config.toml
hidden_act = "swiglu"
routed_scale = 1.0
init_std_o = 0.0
warmup_steps = 200
schedule = "wsd"
Below are experts of layer 8 (counted from 0) of a mixture-of-experts language model. Rows are named router (the router's row for the expert), gate (a neuron's input weights, with its number), up (a neuron's input weights, with its number), down (a neuron's output weights, with its number) and show model dimensions 0-191. Each number is 50 + 12 x the weight over its row's rms, rounded and kept within 0 to 99.
Before each expert's rows: a language model's description of what the expert responds to; "gets" lists some tokens that make up at least twice as much of what it gets as of all text. This comes from a sample of Wikipedia text that the model never trained on. Tokens count by the router's weight.

# expert 20
What it handles: Line and clause openers. Line breaks, opening parentheses and quotes, first letters after headings or colons, and LaTeX openers like $\ or {.
gets: "\n", " (", " \"", " A", " a", "A"
router:49 44 47 78 51 45 47 61 63 58 54 72 18 58 45 60 45 44 36 47 64 41 59 46 34 63 33 59 43 65 48 53 47 52 72 30 40 51 41 43 42 42 30 45 59 58 63 49 32 36 55 64 45 33 58 38 67 59 55 53 71 55 37 55 51 55 50 43 46 61 39 63 70 55 36 71 45 37 47 51 42 63 58 48 41 60 49 52 30 40 38 66 43 64 47 63 58 28 52 51 54 51 36 43 42 65 56 46 54 57 50 43 33 68 46 55 51 58 51 77 55 53 57 46 77 52 48 58 52 55 44 64 60 56 53 49 60 49 42 37 73 57 36 31 63 30 39 81 47 43 63 53 34 73 50 33 56 60 62 49 53 62 58 47 69 65 61 64 34 33 40 60 47 21 54 24 56 40 49 44 78 60 65 56 24 57 33 44 52 34 61 60
gate0:71 52 71 65 70 48 34 66 58 61 37 46 33 42 52 54 51 63 64 53 68 46 45 34 52 68 30 46 51 63 51 60 49 32 55 46 53 47 51 39 44 52 32 53 54 43 43 48 31 54 48 51 44 44 49 62 51 35 53 38 48 38 42 51 47 49 65 52 33 44 38 42 50 39 74 58 41 55 40 49 74 60 63 53 50 82 40 33 54 33 39 39 67 47 45 23 50 55 36 66 53 65 53 66 28 50 31 34 40 46 61 27 47 63 45 36 45 51 34 47 77 73 49 82 65 48 59 55 61 30 57 50 43 34 42 42 69 39 56 41 54 56 49 62 71 50 54 25 41 60 71 61 41 70 68 42 48 37 54 57 58 42 55 42 54 62 49 62 36 42 36 61 45 40 50 54 33 48 47 53 47 71 47 28 41 35 48 49 39 73 62 28
up0:59 32 32 63 41 42 52 41 60 50 38 43 38 52 49 57 66 59 48 29 48 40 41 52 53 58 57 62 54 43 44 48 74 66 45 40 37 62 45 67 63 42 64 81 48 51 34 64 64 75 46 35 47 27 49 49 55 41 41 55 57 54 55 49 40 60 67 60 51 35 33 49 66 47 35 64 63 37 35 36 30 38 37 54 33 60 62 29 72 62 41 39 59 59 43 50 37 53 60 38 62 55 65 42 62 27 40 55 61 69 49 43 43 64 63 41 53 34 57 30 39 60 35 50 19 63 55 58 73 65 62 54 55 44 38 36 42 52 59 71 55 30 56 44 29 51 42 56 46 33 44 58 56 60 57 29 68 47 61 47 46 75 54 33 52 42 55 57 48 49 71 42 36 43 44 56 70 39 60 63 42 61 56 30 62 44 63 53 70 57 50 65
down0:38 52 48 53 61 51 32 68 39 68 70 51 58 29 49 70 57 34 32 54 31 64 51 41 44 48 36 36 75 56 53 63 59 55 38 41 32 53 35 41 41 38 54 49 74 34 50 44 71 59 45 34 63 41 67 63 56 40 45 60 67 37 46 51 37 41 54 47 41 48 39 54 46 52 49 31 59 55 60 35 26 60 66 64 41 25 28 37 53 34 41 70 58 69 71 62 60 51 50 53 47 50 27 34 52 74 57 37 52 47 41 64 42 71 30 43 59 47 28 49 59 57 52 50 52 37 60 53 56 53 59 50 20 35 50 47 51 73 53 41 75 54 52 57 49 47 53 27 41 76 60 54 75 50 46 48 41 53 61 58 58 46 65 54 45 50 47 29 62 54 47 52 60 42 79 41 58 51 54 49 49 69 56 62 72 49 48 65 58 40 50 40

# expert 57
What it handles: Prepositions and month names. Prepositions before numbers or dates and month names in dates, like "in 1957", "at age 13", "the age of 15", "on April 12".
gets: " in", " of", " from", "N", " April", " December"
router:50 36 53 67 75 67 56 38 51 46 68 69 41 55 66 27 75 41 55 35 55 39 63 36 60 51 32 53 37 45 32 40 49 53 38 61 55 52 59 49 55 51 28 36 64 48 46 51 52 40 62 50 34 53 46 58 35 70 43 32 62 67 47 60 56 43 38 59 53 54 63 61 50 46 40 43 71 56 54 64 48 61 54 70 50 51 59 44 43 60 71 47 58 39 39 57 19 54 34 42 38 55 30 52 51 51 57 63 44 38 63 30 64 51 55 32 43 52 45 55 55 20 62 64 80 49 42 55 49 42 43 67 48 65 54 56 59 49 50 60 43 67 48 44 27 51 57 48 39 41 29 53 52 52 52 41 57 27 39 43 69 59 57 31 46 34 53 42 66 29 55 54 28 61 66 61 54 64 80 41 56 58 31 55 51 41 65 65 71 46 75 56
gate0:88 48 59 46 70 65 68 34 62 48 37 51 35 46 49 47 48 65 41 44 51 44 61 36 51 41 52 54 52 38 58 40 61 52 28 89 59 65 56 33 54 38 59 56 56 33 71 53 57 38 57 47 56 41 39 46 68 59 48 48 57 34 64 48 48 49 48 47 49 54 48 39 54 48 51 66 46 54 65 57 35 53 44 35 52 46 60 57 33 49 42 27 30 56 61 40 47 48 64 57 43 52 57 57 53 28 63 42 57 25 54 45 59 44 42 50 26 60 62 48 56 37 56 63 40 46 56 56 73 50 49 64 66 51 48 25 57 29 51 42 62 64 54 49 31 58 51 29 68 39 36 55 43 53 45 58 45 72 23 57 23 61 52 68 53 34 37 55 54 67 53 42 55 40 53 33 52 52 42 48 15 73 39 38 65 50 44 64 66 68 65 70
up0:80 59 71 61 38 60 58 32 36 55 50 65 40 51 27 51 34 68 37 27 46 61 68 52 42 68 46 48 73 63 59 38 49 26 40 37 27 65 56 56 43 43 48 62 52 40 53 60 53 40 33 52 66 68 38 50 57 37 53 71 36 59 56 60 72 58 61 28 46 49 66 38 69 41 64 60 53 50 37 52 47 36 37 63 39 59 48 46 64 46 57 55 35 35 38 54 51 27 26 55 66 65 51 60 41 46 62 41 49 43 52 40 56 44 67 49 39 40 46 50 52 66 59 52 72 37 50 50 32 39 70 52 45 36 44 33 59 41 58 52 35 47 38 49 42 53 35 44 61 58 49 55 46 69 59 69 62 44 44 49 55 50 78 43 43 42 50 52 32 60 43 65 35 45 71 49 51 32 63 30 67 67 52 45 58 45 43 74 29 65 64 48
down0:57 59 60 53 49 43 59 49 51 67 58 25 51 50 25 39 62 37 59 59 69 50 50 60 32 58 60 44 32 48 30 65 30 74 64 51 59 37 60 51 31 54 41 35 28 54 41 59 65 63 60 61 56 62 32 68 41 24 50 39 56 50 53 33 67 49 59 49 36 51 56 57 30 66 64 60 45 48 57 50 48 61 41 53 40 48 41 64 50 68 38 65 45 64 47 38 51 62 57 72 50 52 39 23 56 54 56 60 49 78 45 36 60 41 74 55 60 58 46 47 42 38 67 38 74 44 54 77 54 60 59 53 54 37 68 71 54 55 42 52 23 47 56 61 28 48 50 59 48 57 62 57 54 44 40 46 63 61 60 37 77 50 64 44 42 60 57 40 33 40 65 34 49 50 41 39 38 42 56 42 54 49 48 40 55 84 52 42 68 43 38 30

# expert 61
What it handles: Stats and infobox fields. Table header words and first letters of labels in sports and election stat tables and infobox lists, such as Apps, Votes, Pts, FIDE rating, Fumble recoveries.
gets: "2", "0", "1", " ", " No", " F"
router:58 32 66 71 40 52 66 31 42 58 54 56 26 52 46 77 52 44 29 55 64 45 41 50 58 71 56 56 41 39 55 28 61 32 59 60 34 43 50 36 78 73 63 50 52 52 56 56 57 55 55 55 48 49 40 62 56 44 73 58 59 62 55 59 57 51 64 66 29 53 71 37 65 48 47 53 58 50 64 67 41 49 39 42 50 60 63 61 46 51 44 43 45 37 34 47 50 65 51 70 66 53 52 38 52 54 54 40 70 31 46 53 68 41 22 44 59 52 54 41 54 70 34 44 79 41 57 36 62 64 47 69 40 59 30 35 27 24 38 50 56 55 64 61 67 32 56 37 36 36 64 55 30 57 57 54 50 55 63 64 39 67 52 32 48 54 38 46 68 48 65 54 61 56 47 52 62 63 54 50 25 64 58 47 66 54 35 52 55 62 37 52
gate11:55 53 51 47 57 50 31 51 44 42 49 62 61 62 39 53 54 52 40 42 30 49 33 45 58 48 51 62 28 63 53 64 57 58 56 35 46 47 45 35 86 52 66 51 47 62 60 52 70 53 51 40 54 58 42 66 43 77 45 40 53 50 63 57 31 55 65 19 36 32 40 55 60 56 57 45 54 42 49 59 62 69 24 49 45 35 49 25 31 43 26 45 67 38 44 53 43 43 39 65 62 56 51 39 64 53 65 48 27 27 38 53 70 45 41 51 39 27 57 40 49 32 79 44 61 74 54 62 61 49 68 33 49 54 25 65 40 42 34 68 45 58 53 62 62 57 45 25 46 47 41 42 49 57 44 45 39 38 48 54 68 37 50 35 55 51 55 19 69 59 58 47 50 50 43 39 62 56 33 56 35 63 33 48 67 46 50 48 55 48 30 48
up11:61 62 52 46 53 66 56 32 66 52 43 47 47 51 61 57 47 25 35 51 43 55 54 46 48 62 74 57 50 49 69 54 61 47 44 54 43 46 57 52 38 22 42 51 46 55 38 40 41 26 28 45 64 34 45 46 32 57 55 73 80 49 47 41 40 55 61 52 46 70 50 28 47 40 47 46 50 47 76 48 68 66 45 58 58 61 52 53 47 43 31 40 44 39 68 49 50 86 55 37 43 53 39 58 45 42 61 28 48 77 61 45 60 58 47 45 63 57 26 55 58 41 48 35 64 53 31 60 59 44 42 43 52 50 53 36 50 63 58 61 39 38 61 55 50 82 70 79 66 38 33 48 69 39 41 56 46 59 31 43 59 26 54 40 27 56 52 45 56 49 57 31 63 53 33 35 59 41 48 69 50 76 46 56 66 51 49 63 45 56 38 38
down11:62 34 59 57 33 62 70 60 55 68 53 31 40 35 49 60 47 65 44 50 48 33 57 38 40 36 61 51 42 51 72 51 63 13 19 40 57 47 65 59 56 79 29 50 45 40 49 41 40 43 61 27 45 53 56 43 23 48 44 41 50 68 48 65 52 61 71 51 42 38 32 61 47 49 69 65 50 41 28 50 50 40 74 51 41 61 55 53 41 35 51 59 49 42 42 39 80 66 46 49 37 46 40 35 28 49 50 42 52 45 41 47 50 53 47 42 47 60 51 40 42 47 38 45 69 66 28 54 59 33 64 39 39 78 38 56 55 64 43 69 33 42 51 70 57 43 79 46 37 46 59 58 56 46 41 52 58 47 59 40 50 69 64 32 46 60 44 41 41 54 56 55 47 55 53 50 64 63 41 49 27 66 26 61 70 54 44 56 50 41 49 53

# expert 14
What it handles: Prepositions after nouns. Prepositions right after a noun, mostly of and also in, for, between, as in Hall of Fame, board of and area of.
gets: " of", " in", " for", " on", " at", " with"
router:50 41 52 49 34 63 49 47 48 59 45 44 33 65 68 41 69 22 55 67 37 51 67 35 37 35 46 43 34 42 67 33 55 55 49 80 49 54 52 57 27 39 62 69 59 55 71 38 66 48 66 48 46 64 40 63 52 67 64 43 52 47 35 41 66 31 61 59 39 45 72 41 57 52 33 47 55 43 62 60 32 43 37 52 51 46 59 32 52 55 33 21 53 39 32 58 29 50 74 58 47 56 58 56 44 23 59 55 39 50 59 32 44 44 67 56 32 51 62 52 61 52 80 47 76 32 74 46 48 51 56 37 62 39 47 47 23 56 46 62 52 55 57 29 53 70 60 38 49 42 59 49 57 44 52 50 42 31 47 55 63 57 35 25 52 52 55 28 49 28 56 52 47 64 45 58 53 55 56 56 31 44 46 54 56 63 56 48 58 59 61 50
gate0:70 38 47 56 45 26 41 57 59 35 41 40 47 47 40 42 83 65 67 45 76 54 49 62 48 57 61 38 62 49 37 48 77 50 45 46 47 41 53 41 33 50 60 67 41 62 53 72 56 51 40 57 67 39 82 55 69 72 58 61 33 57 57 55 72 31 31 67 47 55 47 40 36 36 47 50 24 43 49 46 35 32 54 25 46 84 36 57 33 52 84 61 49 56 53 37 34 48 48 53 36 45 47 56 59 45 75 39 36 54 51 55 54 52 49 46 40 46 53 64 59 59 63 55 57 50 38 47 58 59 49 41 39 52 46 48 65 56 64 33 41 64 39 69 45 56 61 50 56 26 46 54 36 62 59 63 32 60 57 59 43 61 60 49 45 50 45 51 43 46 63 43 41 59 27 53 41 36 69 64 57 46 33 36 32 40 68 53 62 50 51 50
up0:61 43 49 58 65 36 39 34 40 70 32 60 50 57 39 63 29 41 54 47 64 40 49 62 48 53 49 66 58 64 41 64 42 41 39 41 47 68 73 48 39 63 68 45 37 43 44 44 44 31 20 14 73 43 39 48 42 62 39 38 46 60 23 60 52 35 58 69 39 75 49 51 69 37 48 47 53 49 60 41 48 20 55 44 55 36 53 39 52 43 48 47 57 56 61 32 50 53 67 54 65 45 59 54 32 28 52 64 53 79 49 66 54 61 51 52 49 45 50 28 45 41 69 73 66 55 51 53 47 49 50 52 46 53 47 53 57 50 48 62 38 40 42 56 65 44 57 64 43 65 60 47 32 51 59 72 44 42 57 56 38 52 58 45 50 48 40 31 54 35 38 42 56 59 73 54 73 61 73 30 64 47 44 53 38 46 73 45 37 32 69 49
down0:63 69 62 56 46 45 48 59 70 28 57 65 41 52 36 16 53 45 32 45 69 54 25 59 53 60 68 61 32 48 46 57 57 63 42 45 53 57 49 15 41 52 68 17 60 60 32 62 39 58 41 55 49 46 47 48 39 35 48 62 39 49 52 54 38 45 27 51 49 39 55 62 51 63 50 28 50 58 45 35 50 49 41 63 44 55 38 37 44 43 74 71 34 57 47 31 61 28 45 57 64 36 29 45 60 58 64 41 62 34 39 40 55 57 52 55 46 51 34 43 36 37 71 56 73 53 27 53 68 61 67 45 56 49 45 50 49 49 58 35 48 45 56 47 21 67 38 56 49 63 45 67 51 68 52 44 52 42 51 53 43 60 60 59 52 58 51 65 66 54 47 28 68 58 65 52 35 35 67 54 54 54 34 53 61 62 62 39 57 52 72 71